python train.py --n_layer=8 --experts_per_token=2 --router_score="softmax" --norm="rmsnorm" --lr=0.00876 --dataset="wikipedia_en"
Below are experts of layer 2 (counted from 0) of a mixture-of-experts language model. Rows are named router (the router's row for the expert), gate (a neuron's input weights, with its number), up (a neuron's input weights, with its number), down (a neuron's output weights, with its number) and show model dimensions 384-511. Each number is 128 + 32 x the weight over its row's rms, rounded and kept within 0 to 255. Numbers have three digits each.
Before each expert's rows: "mostly gets" lists some tokens that are sent to it at least half of the time. This comes from a sample of Wikipedia text that the model never trained on.

# expert 13
mostly gets: ",", "),", "in", " also", " January", " May"
router:108165147142081149152101113131155158118058117078107180116161165134131145078110067090080158164075176154141128129076090087153147074128167116109128128161112110160205120115127074042070122135150103101081109086097106111124052071143165158148129092116074168105097084152152162086116184108135124128173096066083148139112124122141103108158112132073140111049047139147163160171105109080128084156160
gate0:113102155133121124146124125141142194179160133099124166103165111165126175179081123162180142164117118157144081149136170127147094121177126171119109075133021121075143150131103115201111122135099128080090168162157175149139111153107184085161113120124186131045130137176058120122123112134185093168136113100155176114156127147158154144150125180139126109109116149131137132183089136135072159106116
up0:138131113156145208071118099176125107155129218166157123112135096142105129082156091133109125097063195101141202097120128171115112171097120126102110086099137207156173111103087155177153118081114102121161170109118112133106162137133153099165133160139132128111138175130144052137156099158189116094163079119181161159060140159124133124142172095111124116183122090136108161084122131137142140153175
down0:108168130139101058093051207129157110197160080139114086105150189170122138199185151129149110095110152136096125081163084101107125108157127115172116131141139082146085084096145139140181133164182108096074104161118109150132105133143061162059094086131136111150126095128169177114126129127095206118128141109133122125144104124094072107116094140144127081112043156139085106125126096157141138142187
gate1:158153139090101135103118114161093097148131121123163121166125132132160158063155103123094134101105115156049101092074145129079139080102081115117160187145152100158159109088182150116116145129118127108138078112206160107089124179129168169163158133128127161107162073150087063146146127137127151193141155142153133114094112084202145128177113126172115129146153096111155103156125139088106123079146
up1:090162154146152158101103126114101148163139157095095128095146173125166119164079134153174086121103086165122118129121029085113121118117123091111157147180113130130103091112149147052097102147149133103129138042074114188161139140111138103111097093161114099145169094150094110176127121126144081160167120114153083166130126105117146122103163201086148131153125134134137141125102140133178140157142
down1:139147164188147178053148103189122109102153059109107128142126128148087165160137116127114097148111105063118104157094143124126144128102158097147152189124112140144179125069094166192172110122146141136098148155151116113148083145136102119168115149083119097130117096109106049089197091136138121151141104125114162157074110124105119150077102097125145106143118114018165125121097160158132098103145
gate2:153118093115110088101165128095115105162094097113068138123098063126152136159154146115111124094082152124090194157141137110149170134117113127103118119096112038141096130143068103199139141066121147107133103204190139166062108137129134141143156142192145164106094097136113113141080185112081139066151105104137130199100163117135148123126106096100134115102140134102042092085129090156116129110129
up2:141159132122164111122171140079117192110190069154173144159100158180161146132125150147150145101139152103133085089093134091154110133112082119113107132173071167148091156109140172155177106108084129122139156124083122099138156178084106106132194095144026111163081130145147142140077039151114124077154128123150072145181163131099121102139116145122132136123147108107154061140162117042129137104141
down2:122079142139109099119180119132090108168081114124186128112165144151150162136153165144150119125123046088142086133109078173164171136148057137100147146123218087109075150106118111147134111114123068174098132182170125203102162125097102131125124176128069188144139147141115108129140122156146106127135136089046138181142172160129099143185164174162133181126182125171126176112102077102157127108169
gate3:117152107082151135110131160134147096109109121191174130121127152092145172117116075137137128145080149112104062143178146076128153171099203155031042141133100097065147095154121155163102147121114091147105139105138083148120119150140178091183141091105124078150088160138143137121143095135102110111119135071143111106124125158107112088135103168085156170107115113160158143151134102115191071075125
up3:179083135080145133084106147112131124159136060090142156105134121085184144115112145136158143129147136144108126177125133159087149111102071125119174161166152151105076070221132160112118149168121111148129186098108115058092131112093109125128132115119170088142110151120119143165150107123135110137146190144151057167148087098120106181154101102108105193141155107117141110071165085137102152132147
down3:114197122155091166138161157121117095102105156174166098107170107122131163137118150116118171110071127177109144118119133101183131126115134168137195101123146071125110118115147150137142151136095085142109056121101099134168150106174126112107171163167141111080076139108107126095102165127136114091122190125105063049090148152151119043131175164159112100190119176125149153103112170161126080147143
gate4:181179137048171111166101090118201101086091169128107098169105164102125069119131141148138068098138076167116127159152133153126147119114127067093101071114115149157128103108120078110108109130145119113153084128204077154062165100158170193177123178095072096148158149183051100113140108167164101209073135105143124117117158140064146146151106137111169148111142113145150128112138162146089142100150
up4:086143157105118162062127147130162077108116093079128139138121152113078149120133085119129108114107084167150155096101135130157125144136163121113086162108144147155101157130130172149114165093134150173118115125062157113152120101129112156065078112162126143146107162147151120086134116123140124143161099182122170175133127170163068141141123103110111114138079170091131080142083090161139160086055
down4:125143191106151109107097125177135104081161171143095146105149094125118121147132123070155126139140152122091087143164100110078115140151108095150126094132162166102102132127127097112093136100153103128144153178116124078157062188140110179114145139105210113155079118123125138108155133085156135163196110093169141174152177158121110111088133098138131144151110130099184183109134116165072167189111
gate5:083138124155137089141107111057185113106093116123155164166102120076103079117082141123116137126080163132180107158099127162070090109140143141132140116134126116109133117127119142173067106079154181105113105064167128126103180057149158122173158176114108134187106139154118144112079139090133189177196155087134181144099137117186099084177188121117077157180127119139124125136123124130131111136144
up5:126144120124100133181162182091118143198144156096161069087104113156157148112178096125133088135177110138130197204116103113139155076142144142159158137172121122107165107165125123118109179222131117098149125148080143051132119154093030137090098101103116160106133105104101124155145125127126101130102157121081106083081076133115144121131114085106158141148152165152068101066141115142099151127073
down5:120139145091105150134109085114164148087174134143142112157172072120155156125170118161096087139145097081095176084149128103170116134188146053106121114113124139124133071153132131148151132110100132197170127129100152134085079144145105132115084113105168173159067177107168132114142114146092128112154172155106068120131146097110114130150101207092124108097112128074116139138181064138184104077113
gate6:096073208148137128128151139147151137131098146153166087164139119169171131183166152087154176131155181148093095170179156072149146116066157113114157143160114177151139133185111111092179115118108080090065128172141164158147133135121141193096095096125064154184182132080110147152188131096100175128130141169035153146108139156143151134156149109129101163118091083063057133125080154127080171103102
up6:118164149134177137088164115135095143082144127118103133121142170113148064158126107126151149127157116198143154166143184075156117068093181137129147127109083190170118083211095200134163140101115112120109127134085152102170107115179111129140115145150100145174142122065145135164179170102156095126112163112086148146132164194140109070119186063149126146171129112143089197153120105138117138069154
down6:146137093126156109108085114112098146149144174146083138107166135061110137096106093147187148182114088100095179125140139138107128115125124113188138116102164165080081115159173068162073142113158083095115136166158110095086168139075187179141074120154161161142073134101119166044110144112158132132139127082185134140158103149131164170164103147129162121181101083122118129181138179115136127149079
gate7:120115098120137145155157161078076076130072122157113147112137165123144138117128157104165145165193174142134156144118122126099150175194145172104139127187142114087090104111083090144128075132115115097137142143206171110139168124123096162154157115104149145109164132103182150091087110121111147147136053136125117138113127116126088104096141139159162076078082174136199167138071053130136139093142
up7:137129120063145103105134129048115124136077156157111156123121157126144138081119161100156152117138163143170141140139143138098143146190183180126119189191127138129122045118094085153092110106119099110130128127162149087116174166118129165123138094076171132147131152093147113099125096121147111127187127123161117086150124118110120164114136125156179124072097091114151130148074078182177096059145
down7:110182135102162146168172125111135148118100125140160112145180151172124137163167091187143076133139133081144116141142096152109117149113101056118121113107132146082149083107055128149120112112123159104161146092167173138154117100120114114092069114075176098156106180106167130091149158100086103106075103064181127172117155137193061122111136046150195135116095168095128192124174125126040110036114
gate8:061112102103077129091115106176162228186162094119093001140164133141098103146138155124101133094119114085151136151170148086116155111159130177065112163118153162168058101153163136091137097098144202132148172179122142102110137119120118157143138158118144164166184127129160123175139113170130152122111103162115133163121172099071113127153190185097103090110092149123125114105137142123072094096094
up8:135185205121177149079110106089115105129082131160166133104127138139181102097168097134097157098133136162116165125105146150128155131147150124116087098123153139116093152096162173163183030110094140155051139121146074104118133129151164116109176088086121112093056178078137103133197145146072140117137154079149094076146161099131127108144082128162141132099125180116182143126086190064133152119127
down8:135195098157145127180119128097118177133144119110135162083129123113137087145119136155168113119134109147099169153051109108062105135137081014178164162162145142089116138123154100113108139112136137150124159098092096114081096179084147131113154168125155092124104107087123161100057177186159162116108166171103147176081133135150121120088125063103187110100170084161154159137101152130117139080164
gate9:159108093079112085121133188209166117135112095168099197120155152147144166144104100145156154157147115145129178157164162120158139148161118148169097075163088143127147158201130197163154127125110182131097113098145138134090129175175151078188087124169136145156142168164084144172160132173113102139171128098114122108170112119148117145103116160100107152162113107111067156135171120132145126156117
up9:131081118058096105144198211147129107170096073215132148079116086146167148154112115122144174163150136160165156175185061072089124110153098165091133104097120163113105196187209170127112111112087162167106120171163199164037125146161128071090156171087091158120133171124108115172134060122089081078116131095145133100104113107127123092141078164068091112165080173164063169067156124139124139163083
down9:093148101133152212153138139095121100149138134097173128107183167096128171123134117101156133123111142130140130112149145121183088098119145076124129138107165097136122189155117095118139089176116147128090189103135123100191150117129160167134137139147115117116110162097131092131137107087117119128182144092137142156133162085123166136077113135092255118103103148090099157106145135145145104077151
gate10:108141174139133210129095131134146156080109112087120161106084135133117171136158187184134130107120117126116117094130173136139086100097093138103093079131104141151083113117127086168114128222153140129131172162125162127115099226139164158132129157106135216120129175103123080096134084114089142124124071145165110102059098099055193176153174072139157129102131178152154101132130148114144143156125
up10:138129115099136136120116187184136123092157122137094141129149130146099097099110142083158116126120187079112184127113109126174138079136137104056176176130104169159111152170124146117171144102115104109121167110120151120161134143153118092137146172088156157117099128140164149088118167079166145153160133107122081153168093150165128158079056163174167119165077129170163217138141096135134192152106
down10:112136181130149148119145087085131115130148081110105129131132153149133122133087204154124191155132127133158132113130137147119138090135108147121117138104133165136130104060147123115094067110068104116114126122132149078153129118170117155136087122111116125059099169113066139186134105194140120131188092086179173100132138074131179182171137079089175092133152115018100132154158150100119099117108
gate11:199154166058152126178108150080142061145118157122093154125139119184099116116118164143119150089149107156193080109077117183121104115110155165109090070079116118146189065126111075178157156073122141116182126110167166126044121045166052155130172162171181049116140149130080124087153041085126143136129132178165158139160138159209133121116103125126109102132105152121118158113136168111095143147105
up11:105130111129133159151122035142063167139137163126144081155114163171094096104111127161116152093109143141119100135152199130115121112162106133132126102155161139126095127095110121069093111119148115161120134150117087128085117174162121115100146121059126104174132150095098136180134166141068168123151160046007131130140093129106120185093144166146135140138131062100095136171088136136196131064153
down11:129087088110115091164127150120163130171132097088182099133131107108126159105149182130131111167155164174125183118156086141099192136133120088111087094137102141076140132176119135088168141124216142108122180099142167132139142090125170136181153161122177108105172147171131108157090143101135127139149102059233105099112212110164142051137192149118165111126137110123142059129135145128073128107147
gate12:094078177101143144109056123138140209116177111183163100128097185100115155149092132083163147171115144094103072077182137134098132120138147149100125161171132153093142145131236098085124101126135139129094116162143191069100114135112130123117136166137141113113122142122130170122060068133121150123144150125121137132184081148119048173180116111135099101168140133128159033118098150111108100139128
up12:121137086164136166132127125132135095157120151090147151159140045166137123164112095175144072188137100168181118147073179099156157129169121108151048107105129137125080125114096174155151141124128114104182134156130090159108198139123159148119155169135161109112106099107139106151119195125151114146151135130106164175118129166145180133152117151098103068084115082111106144161129078147169140164129
down12:110136162069081156098075127093147176157109136158161063145114176107140139114135144062119151168146068107070199075167095155058138126138117134116103171103121120104033137126127118162129108146102145152066135195119106138135129115077120183110127119158147063125129119098107142120108079141140137072150188091074137104113135073158016164137116055045165063133128094129101166133107185091090051134148
gate13:092147161127115081154182149097077103103112144174140126095144118102151097116145132085136136134156132131134062110124109118115046079147152089170144125102141099110115163109167105161137131114124102148085152078132145138158087154086135084120101093117110064153181119147144158200094138116189108110091099180132164148131180142158171155135124109160185103171112071135129086111115124108149144135135
up13:176124103160112193147077073110204181178125130145067143126118182090132151107147148171115113148111104165188218194136158114123123088145132164112072130098132069132154126110133210177144116139124138134122159146147154137088123098168095171082185110146166124123131182153135190124189172075132115117156147116142067160128141124134137156107113130162117074129142124111129155189065103167153144147126
down13:135108168098174159132143129137084056175194165106104060147151096140118177125133130149138151141147104061144118121091109153119132116114121072096124109114093164169109102116120101140123154156099131129052114146115116130136165229116126184148085171162141121067111142152166102076099044119081116149107173117149142147106097127121132132067153134110214135113108133176101183115142086145102120066102
gate14:089149080126134115163116195091121104136110084111118128097111081108148158162141127090159115157088103145113133171116123142081124126133091220064106168149074121128111126112175109140152108147155056090089138166151096122157218137134124172101174082147114152106083113090113100094167122085112076139072134161156081181120156177147123149176113126112102101105108147114148154117164155132125083165122
up14:129138115102172131161079135151150111146130147171147137155078082135109091127121177183112121119176135109134232119128159134155070152131167097162073135130099103120152137131160108171062129121133126132174114106102111141062103116154129130121085077102082167096140137147153131075076179173146135137153091151118087150078170099063125086101098092123128127144135111148137163176121119086159181162128
down14:080129237139142119159099077081141092108175119123129116063105103133151084148139147115058157118109079114178124110117127096109134120177151167136074127108134183156129178089077123064186154151106135132174142127129078135135197090102099109098137142096156097091099136152148118137158094112164103116168116118117115139133087105099113138154155120121041143107139111135160120125167125135147134093085
gate15:183085101157186133093181166173118148074111169147156154125176148105099148113111169113185078149159136134134131078139127120172161131134155153122085108092126129117131157174149059087129171129163136121132108157119169168106113108150123146155125084105130092131116080101122162125157092147083140087140117116126171176054099159135145099170105147150093179152097139127152104121142083152131114145078
up15:134107087035133092124124131125128154126182094131116098133051156117101140157164156147148147189091113137131119159120139183120149100145099139115144151094099101159093142104141113098090114132148097160152132155176127166204135159101149176116102148123133162135073121182135138053172120121129113157114144158160091082149146120060106148066137144135120133127148154099107075149150158107064099084158
down15:079110117123164148171142218124166135139151119075099122120144158162134148146093155147130118157119139128158147159103103142170133182066119144133078153151138166149164092117114136145107133121140155143099176132133153153127134150174154083157166139114113124135088106118167045090143123131133130122147077127177166233059138103165130114121102073155171142187143096144046136119136100093090062157062
gate16:096136174088142125180139099125101101154107143140106159097167131167159117126144141113138164139111133134153119112138094167182138152098095130162104137073162100167099125139097102094080149132043129089152105087101113139075120162154132159111099172127084144138133139166123136165121169119117115124144102162135135082139175118134187092074085164147172156147154144155110151131161186073068098117097
up16:066149146143172102117167125122117175108152120117105122154102119167092163157123122099144099158130111082108095121122204120097105137147076044095106117167128132144153158118150097149129146093153159134143124155097077091195128145167177125096118137163145134122122056129147092087124133094100127125128157146181102150067135103066101190133132091145079112071097136096189090116050131156147119144087
down16:174118144142130106140022147168100186111114145160160134106095049155140184087150135111220160134103142140075169145183049132149142145133137174151140108107136110106155148114098125135160134154129099128187110096100092091110138138086130110148187114125122153151099166145135140124136170173113128076151156163077139091100195168140114135094154148144043133138100133186109153074185135130127089134138
gate17:140137164099151061255124112125131094150154098136122156158122188182093156171153085123116108171142150097161103114134123172176128118115177137155136128141152158051085072144133074132185125146077100125062112151195120149141107072115164148099128173089112148140182149079147140122138179139119152131099118157082081149103120118161106139138123127082158131184108155118123141117178128104131145110106
up17:179152086139133115148066147153056105113079122116105113155128161143081170128149085151140139087166158146179127088148092095143116158133161116099106142062114102160162165098163109145200104126143156169077091133162143084103134126117150145142135141099147111129117141101148114157178139157109168143133080140173123084114215165099085060153141135160110121147106165087097126145180145119129123133143
down17:102122133139143132118114169121139143137146109126131145121129153158154095106128132071144105126148135096116156074127099155173119148159093154135123138137094125162091072101101129119049168142103126167117115109046088119128178130144116146179099099131167128107140102114124146130122108109124090164116128137080165142148101124201157177119105099167171122072130121159140145174072108138152127114078
gate18:139085194086148144162112132190110091063110092108142110134094142110127089123082138028155149109139113158044097105135067080152164103102092149109081138175143145161091145152100120107102105136123142134073082094123122177109130172157158073102128098092080108169120184100128138120130094165098078071136177130179131145103158115078127112139127107088138130144128119088170083120176134073118098138189
up18:114167124134085130108090123151170071150126116175122096111131099142143172085072097107106146131113105078128082140215121100092180120134157203104141161096115162151153124187168155107108191110173098123149147144104083104088125121083088113178162133141165100107128100133092125141115068113079169134074199113101090171189149162119120087092136157138118077124145109100146106063159089083134133110133
down18:136101130141123089132087109118132125160100118167152159143082133158094137124091152064174144141119104158079064115113154128163101164121156143205192090159082052140115151118105122199091098168111173047124193083138101084107077136180109088073130128102095158085141142188121157139147156018142110171129186138060114112137135164131138129129183111126062166174045105135168137152087138195100157151114
gate19:137132129109129138113143120130117145102099122112118098148213135094219170143103128113133130149150135120143133152134166135160112106086123185071085141090209135142112149179125083073155128162163061092042087118134129100097096133152151079124184108160127115138052151159091165180163109131090163142089182131126146132120084124106104132204143103063132129086185153122123127106134114089093065176134
up19:168090101103111114103107105145103095097139064174117090087136200051130131159109075153162171149121117107089149167132106080133180117076099138119163058143126095161092102120171125141180172123125091093111153170081114059198132106126143148062101166117089093154064146158134155090133113121109129132092147121186131096135096142187081134134073084120112054154136146148095112079124164164101150139134
down19:125100086127148135109129112119163143170104180132088128138191156161160116146141117103170055141131129144159083130169096120131128148129129183146107136111102163094140071121092124156150155090134132162148080101150126183147058122162144136065151137093198101074115128130111113177139075073144155112110128147142123159112074122133145105121121134106095123105123160135133063185159131131139141113166
gate20:161150098141097131144103121071137137064085115142110136092088104123130098102146100107150146160143122166113130156119164149174162124145139160091115140122185105158164148148125199148144109123143111111164093106154145157148145175099117139140112132090096144110118146144115137100088123114062157105198085071103156168139135171143124047107120149138160142124101173160142134123114112092186115108124
up20:097156129137176130137141141164129170134084116140134121125107128157151142110068186141179148078089192112100108145204103174107123142175116079177146170152137142145096138103120184131148127097142161131149160163107143065086143089063127185169116131100162057167119095172117120147114112110057122120164105097175130089154113120155161189151145154107172154167134180128092121084082064090182178078093
down20:163133119170161126114128135140165149090092105179135164116155201114162111159079150110113151165169069130124167151132140102093166153126175112130083125096158146163137114173142112123036143126130110133175182056127115154120126102171135134125140132158119148136110194171153172101152132090165159122171082106152151158106127097175145135148171147124147140078138107134145128186088139109121156118077
gate21:139084111140147151085081057118077080164156107100172138147064171139140171095077148102115089092099096132091114128077133133141120141120114152171139125125097106119191168123075147070058125128113133134117142085166107128199115188183163106143110141122093105097140115110084088095040167074096122105131121071084157087191168146143117143149167181122140135184147085099134114133070077174115103136133
up21:127102153100152121153178100154127088177060115085172068126134197210163046086098102115096106158165060137108095060077136114112145145115127155173163161122108121126169175136135111183156139126096133184110115147146118084162156159196144129126143169119108156097162156106157084122098150152147083121109068128120157063157193101155086096192154106144151167182139094126132143166092139119147161105112
down21:128155168051102088146109131140124102120110075140160136068125101113119070161159157101128151102088150114117110190105135114094123102131127179079123101124137074122113149135175138091142094157096035145115088166163095133132173147119178148162131105084123106197175119131127158136089163123176089134096154169107135055057161143137146155163127137102074119204155118092148179144196078136144126147076
gate22:118111159118165098168119138166134107049157130135148137094088134170114147144107167145153140164109172176171111171112110128167146115078108086133125127073116152094155078136148139080133144162210121105091123160097091145169134073150077133115134129102060111168121144118154125128134154156191178173128074157153109064125122163181139091176172169079155186123146119147128124172142141102084081159087
up22:082139163189113079132109101139139091153157101142100107115155124121132163128152103116102126102183139114151166117133157106133150145103168098121141156202106132112132031127142094100162156076105139107155133150121167136072053136070161136144115127107147135170092120130045148167077131094160092084177117149175106130091152100163065079132152128094117068103112102169161135155173111193057113113155
down22:143077126187143169141142124144104152132069190119099109153177152192164147124162166157166153176133113128126080116103125239123144121127119107169155118155120156096167150131148098142131154148109119142081101127160098173165119144171093163098150096172132131115138153145159101130150097155100122125122120145151148076096120130094166096149155189126121133127184143112093156153080209129133154103127
gate23:073133154083097129133031126121128105183122109105134138111143047134219121082150136084140134084104132122112121172138226088125131151129173122090076139131167101092111135110141087108121180076135100072088097123161065089091191092214097125147174110136110144110098144151104198142099138116113179177099162125120102111125137149187123183201101159116144131188164109147068144139086107165113127078135
up23:149122129112100159084106109062117138152151136178112127164127105155114095094054125157080095122147077118111087062103116106141168076086132132136093144104086122156152112125060080056139113142121154153146087094108135129175092124104227164135075132115104144114131116150089191102094086116078112151125150182104111161081107092106150084123102053140057166099146065132133114119109123153085101102169
down23:116145160140174135085180140112060097106144096114075129099106118150061127152179102131117162128124138140069122165140148115119094154141167090145150074191123100101148170130119113110080148115130081105115146125132160107111139122177056123168112152128078105098104115099116143146086218199178137147092108175158127081133124190189166150168120165086117103121105224149115136122141140079136144181096
gate24:111105110136168137082126109082109104136093151188140146137152113127110111158107141171110105168129188083130100144120140142152087153102127072102115148133121121136123131124165101118162120105122146137135133183120138107130125122120153104179133100174149195047088101115178082126141099113122143178147112180150105175123165113122126162151086076104138060114103151187108120077090163149163110091121
up24:091101100129141125110079151187133120138152153103136152136120126104077130185128183108104115057125103060153142145165115120152132137105148151140173164165073125100072099138113143114161119146136152131181163113087109108121117210145124178097115133135176115109128115081151168203125118173093095121036199080100091085187107144127136193147111159210120114100073132115171110127161145123111164117104
down24:167107160125074106168110131154190099094175058144097192061140120107168146157134138138170130107082143108097096112141140132143089112120133157118074194170194156121062084121151140100115099155147132140194149119117136132185105120139165121120154123117077110153139181083120141075161166117135179060140131153160156121052186114132112086106152149151133127154181142101126178098139097096218110169181
gate25:140084150095101034133043125145144105171145150194126143118134142110120148105120167134122191170082166098143125162100111154095137127151129137062100130148120163086193105104094109127168101141103125162120127126134143111138085156139112150091084133103140148151074167111111137167094176118107167164109103171191135140144156175108114157183113093100139156094195049116145180163102148172101117155078
up25:126112119142164120095188110093111131033120142120094117106164111086143143099136118168078142127163220149156142122139162109127119157126097144156157111138116169168134137173088131134081136067140096155133147156080165092134118079107162150129175112100207143129134084129174094100149088095128120126147092152141183126096131085069166080135078115166105127074156164124112119135142154077155085134143
down25:109143102111133088164094170116119121106142151175144074138071113169114153165143153115131093162117113101122086115128121108142134094173099086161058090184160111118117102117156114109171138134109110114189149147203118136120133139163115146119165191164105106208183102095116171130116106135158099146137151111130095093104173188155080111169091144145102162120188112146090171145202082131134135126161
gate26:151118069208098110146114125136140102092104148170126115103184104114106164144170103104141158129139139099116146142120057073158090114150101135122134178144128148125157149135113124149157055109092174123140093183118116109130094139120072169179168066099156111108115133120146113120145127142151154068090177097166126148113132098144090130135173116109096120153154143149066130120157171088130145182081
up26:096056077158073144170155165123092139094121148129088130113108108060087176111119130132185151089084107103106094138108135117104146102131135111165079160063100157150045149078146143115138084095157138092178077180152106122138167094107154115105142110093161140122161125137122129169124127154069121206091084121121164154134147145080124140152136148167129153000104108128084136121175072085156083148129
down26:128124116118152072109081138119084152160126117129084109135121161068131113164156084129170106157074118151111091102188112167170119136104132147146147050094163141123175187101099157144140098167115171168099164161127158104081169160142139182094107059090133117106137167131114124092140144159174129126148108115068074077080163104087132088196110136056140124110148118135118151147116129194052123192180
gate27:105141159090099099158157089100136147124105138092158143079141138131142080069107088186143161126142082094131183142159147145115053158090089098115125131158125083122065144112114152135145165123125130097092141151151161146148180117104119104135137107136128089142111163169102100163117122139085139134136102144116158157060168153179148134118103130096125110136137128117133156097155176126142161134165
up27:171107133160168164170156076096131130152161126140108185175151160116131101085159128105124107116110158147152148167110121113132126150161171146151160085115092092125132086161201106146137074185126128150176134083107169137172045164130113169107095102108109204155166120102188156068167119141158083134120174138090124168126125158148052095168166140166151132092111130125128103154147112106164109112128
down27:162121116126089119133183086141092110145161158123135149213118144073081160134126087124153165182187077074101133096122116158171139117097120076136117140130154136122111085177123126137106166122079121125111181112114119122065183110136148141160098084146131087165090135135160099153155089121104179087152111102157169137109103076130151123092172103148196126140101089126107110109181118055148079128049
gate28:145110126035103091170113140140113122104092124095094120104150113122171078096081083069137095096102102098115172060138062173106163137153102091169132141128131072147119137120154152127118142127127168124134124080125115077071183115154089127166130144119067068074162154078154166185153145167094185095115183103048131132117184157134142131146091149100175110127142170116146144153138122149156133097099
up28:118136131134132078182173190108109121079113120143133120149137102139098113151076176150151134187145132116121118074183027143139105142126081161134126154090130117170108139150157178103105187094161143117143138120154117098095134088160209141160155160100104156061165080090091129178133146098136102082088145113105095112092127113099148157191151162149111140135139075100159135134170179102174108116131
down28:118139109116127203151157158093132097184133148064131135076170137110124117123134158087159093051073096119153180073154183037077120173096113115107109112072158118075130121169097167092077175167039134141192146149117073138094149095145158121095165144126096100110128157149097173137167095127142153162128132102127091102142169147167115104110036123052109176134109153111137176107101124133172098119132
gate29:097066153134079102119165145206157126077158171127179184081107195168123102080106071175096068154111146125113130126138153109115161075152122113094116228086110134149109102091118051114111120162131143146110133111076144143079131139129154133157119111140151114117138127146101148121171079143131099127156064095167112158171126108185169193169142128115126109157096096121166170134111177193092141116083
up29:132156165102100154146092119182062135139157154186088143079115124122055166128168157144088122141152120145104155204113132116125169173197213134101059126140149121093149127130125153145092143108140104061071113170155120127139091111129122154141135190125138066188148072123124060155118131143132092193156151118148096170132142121096114118143108131096129128126089041133144134148130146119164087143063
down29:082120070098150144124104130109164161147190055144130168175157161163135056109087106167178135129094124114151159096151063128120122185103129102147181144094097092136072120120096105082177079108108126116192184117165149096111080163115165142081069100127119179149079166110140171126209100135126158178113064118099149187135129092105133146101089166121071149107147132090104156187148140046098200132113
gate30:021083080117101117095132139153156136147146116051135117157118156130174093133156139141049180119136162121087124124113160122097128141180136157135087112104190117159204112158158156179080094098131191136061161146109187099152162116167152159133138134113152076160141141102146110123114124073162167158157072141128074133104139162129098144241186105122153104129136176117109116113118072133161084159166
up30:100132153148135142075169105176149095146166111111100148161159124165189146156112110150053089120093111145148149169134125129131151052161127097103090162141127112183160152139138200182074130094104118120113161057143147117094166177173135140139181139092085165178145134106111129142120136103104189139144092104116117113163211126115114121146203161111169144115180145103105095090146137140157107145164
down30:147121112122118090103045139115103130142149103157135068148081164129101164169130088118187158082165107151164108102156115155086062118086162178154111116176142135114160139159097134126078104156149188066086108163113130108126131122163216100197120124091119128185113121140102134114140156150123132099168195206155150056061146151154126160088066110175129153165135096164087074137106152144072150126132
gate31:104144131146094178122124209154113083099089161078083185138183144138170109127101098123124145126158073161116127141172189118139159170069135084102100128104187093058117082085062156126137109122119131141145134155132156079089153112099038149147115071122134136126115126115142138052109075125093145069125138128133170073118137134105124133138146167129102150102133086139140169160190039056160129140100
up31:194091102202148114145169106127122163158185131122139085134112133140076109132154168092152108156176129084154114110152080127156147145091139202110151099107084089119164096068148144135094167124126112018125081104149081139117108127150170163097133103143117104187183173172162063137112189087146144151139105076125116189094125137139207156077160112118099099107111063152096100099161150195125105167153
down31:127099132148131189073177116194139133134119110149041186087170101110124092134125090158168126134126157140151147124105097144070108092187182196072136171136122111116098116120121101192115114106122147171101129104151162105090114111125135148134115121115094153123117139097134113125231121102153137140146133188126133087173112102135088100194097147154122154122123136112131142102078122084123142114152
gate32:115125099098099095110124209078116066127091067112136140107178110091167128106121139107127107136136125091141130088201115113120136140099185152095096140176139132024090116108105032085135114135080106151083073111124106112119129122144076142160098133114118135111092168121095154105141107160089114084155134150104118118148063146211101104105125165108125149081140108130098115158104200107177115123117
up32:149099071160103122155101192116082104135031100141144166091144090151170103130168102164140094090105107108118114167152115069125152047150135136077120134174163104055118124139099141159085122148136115120130084146160123040122142147199118156159115087143137141108133120130146186079149137101134145154135173115117139066122177128098115048103112110110151137143092115144138138181108130117158081070126
down32:118185144073212104137158089150150129116169175114110136149157137130114137077123088129128115111113153110075146129170159198124111144129089082097158106141135148105144103098115103144155085107113071139130153122154100094147060166107165032106110122163149074151128115071127139163110146053177099103117110120156114124089167205092200195149103124145191142150167135132121178054179122122150076133154
gate33:137158100092117093106160123141131135124104120103114093113149160148149139098099090158137120149151111143176166111166147127121164104127106124122154117195159149123164116135065136148141142086093180032085116160118214074148157125114134161139140131132142113139139197141102134199127139150141130126122057115124203177104142197169083126114137126089162107145121187127139126148103093153109121117120
up33:093120178154178160065107105127146146208154110177143172125105100124094104129134086115153101105133126141111143125107179118124065153117134112085082155065122116147107108123107129166110068196153129186150118096122066107162131173146145058122116087132130139152110095115084096065097101118096128079104152155146091136122099090090113143124105130117122187135180120118097118159142097130131111157120
down33:090121108129162105059115148133119147073217074139138080176152183121148091114101131120117083069071114077128153120132110096122101151126074106137139129151139135128126151092082065098117139096136134118098155142104143168118094104096152126125149096128120121181139110146142103155147143077120140153109128110103089158087094131160142149088050140173136143136140142117184169173138092107057082154134
gate34:141139141126112177124145157142116118117166088075137113164121095192109149114115185105145126146099115117154141166108166161141097111127129059094133106145169130208084110130132168116172102178155127098146164132138147109127076091128114138172072122109117099175124188149164147194098120167133165109248112114121145181109142155183095152098098122137120148129183199140120159049151137147072192176169
up34:206144170173102150174176137083106111109104084118145117143189083191159089182177118151095093142113109132146131145137130154123134116145156123176165120147139168169152115104139154159122174157140153069148170121141088147118098095100154126118124134208177118132132167091159113122109189170142112115163126116073124123134116108183118188118091149143100121112092112179119129094125132115145185111111
down34:087085122150078122124107185099131116138170142091086102129137119062134080122142125117156097187105054114104081134115061118125173110138102119129132162176117098115115179141124170141159093107123111091132123142123103066113177167105117118100103161133102141159143137082142118167100131100153143196169100144135160165201090147131125135166151035119191091103100110116065107151092117117134115146102
gate35:154131064121145156167148132109179109130133158107109138150094110167112155098134052117151186129158137129152129139155163151143130187111140100120119120155043127130100199147150128114198190124145072146105120150100160067057061137093124124147161088155149146164100157109138179103151046142116137167140169087126142105158104140116098084165165105064070112118116135130124132151093154142076149105161
up35:120109176150115134208145095095159110085111115173128090066123152158122142099108170114121083120130130145126135099119137168158142093129108090137109153132188109098173126134110127123090138150160155141138176128096126162128168140149117160130079134144169055143163099115050131125089104123097130084152165131128100110087156166165136161114110156125151116165103143171167125101169093132120141203085
down35:102135120130177109115126169165081114127177101023142154177255145073085167100086136137102151187087143100131125091065112134150128159067151140114181158107118144124191150156134183180116029154164134176146130118152122163183162075140165156145110168124139165090122123154101127064105098159136079081113117130149124074067098108175156178131114123095201155108141134111117156144132103136142123141138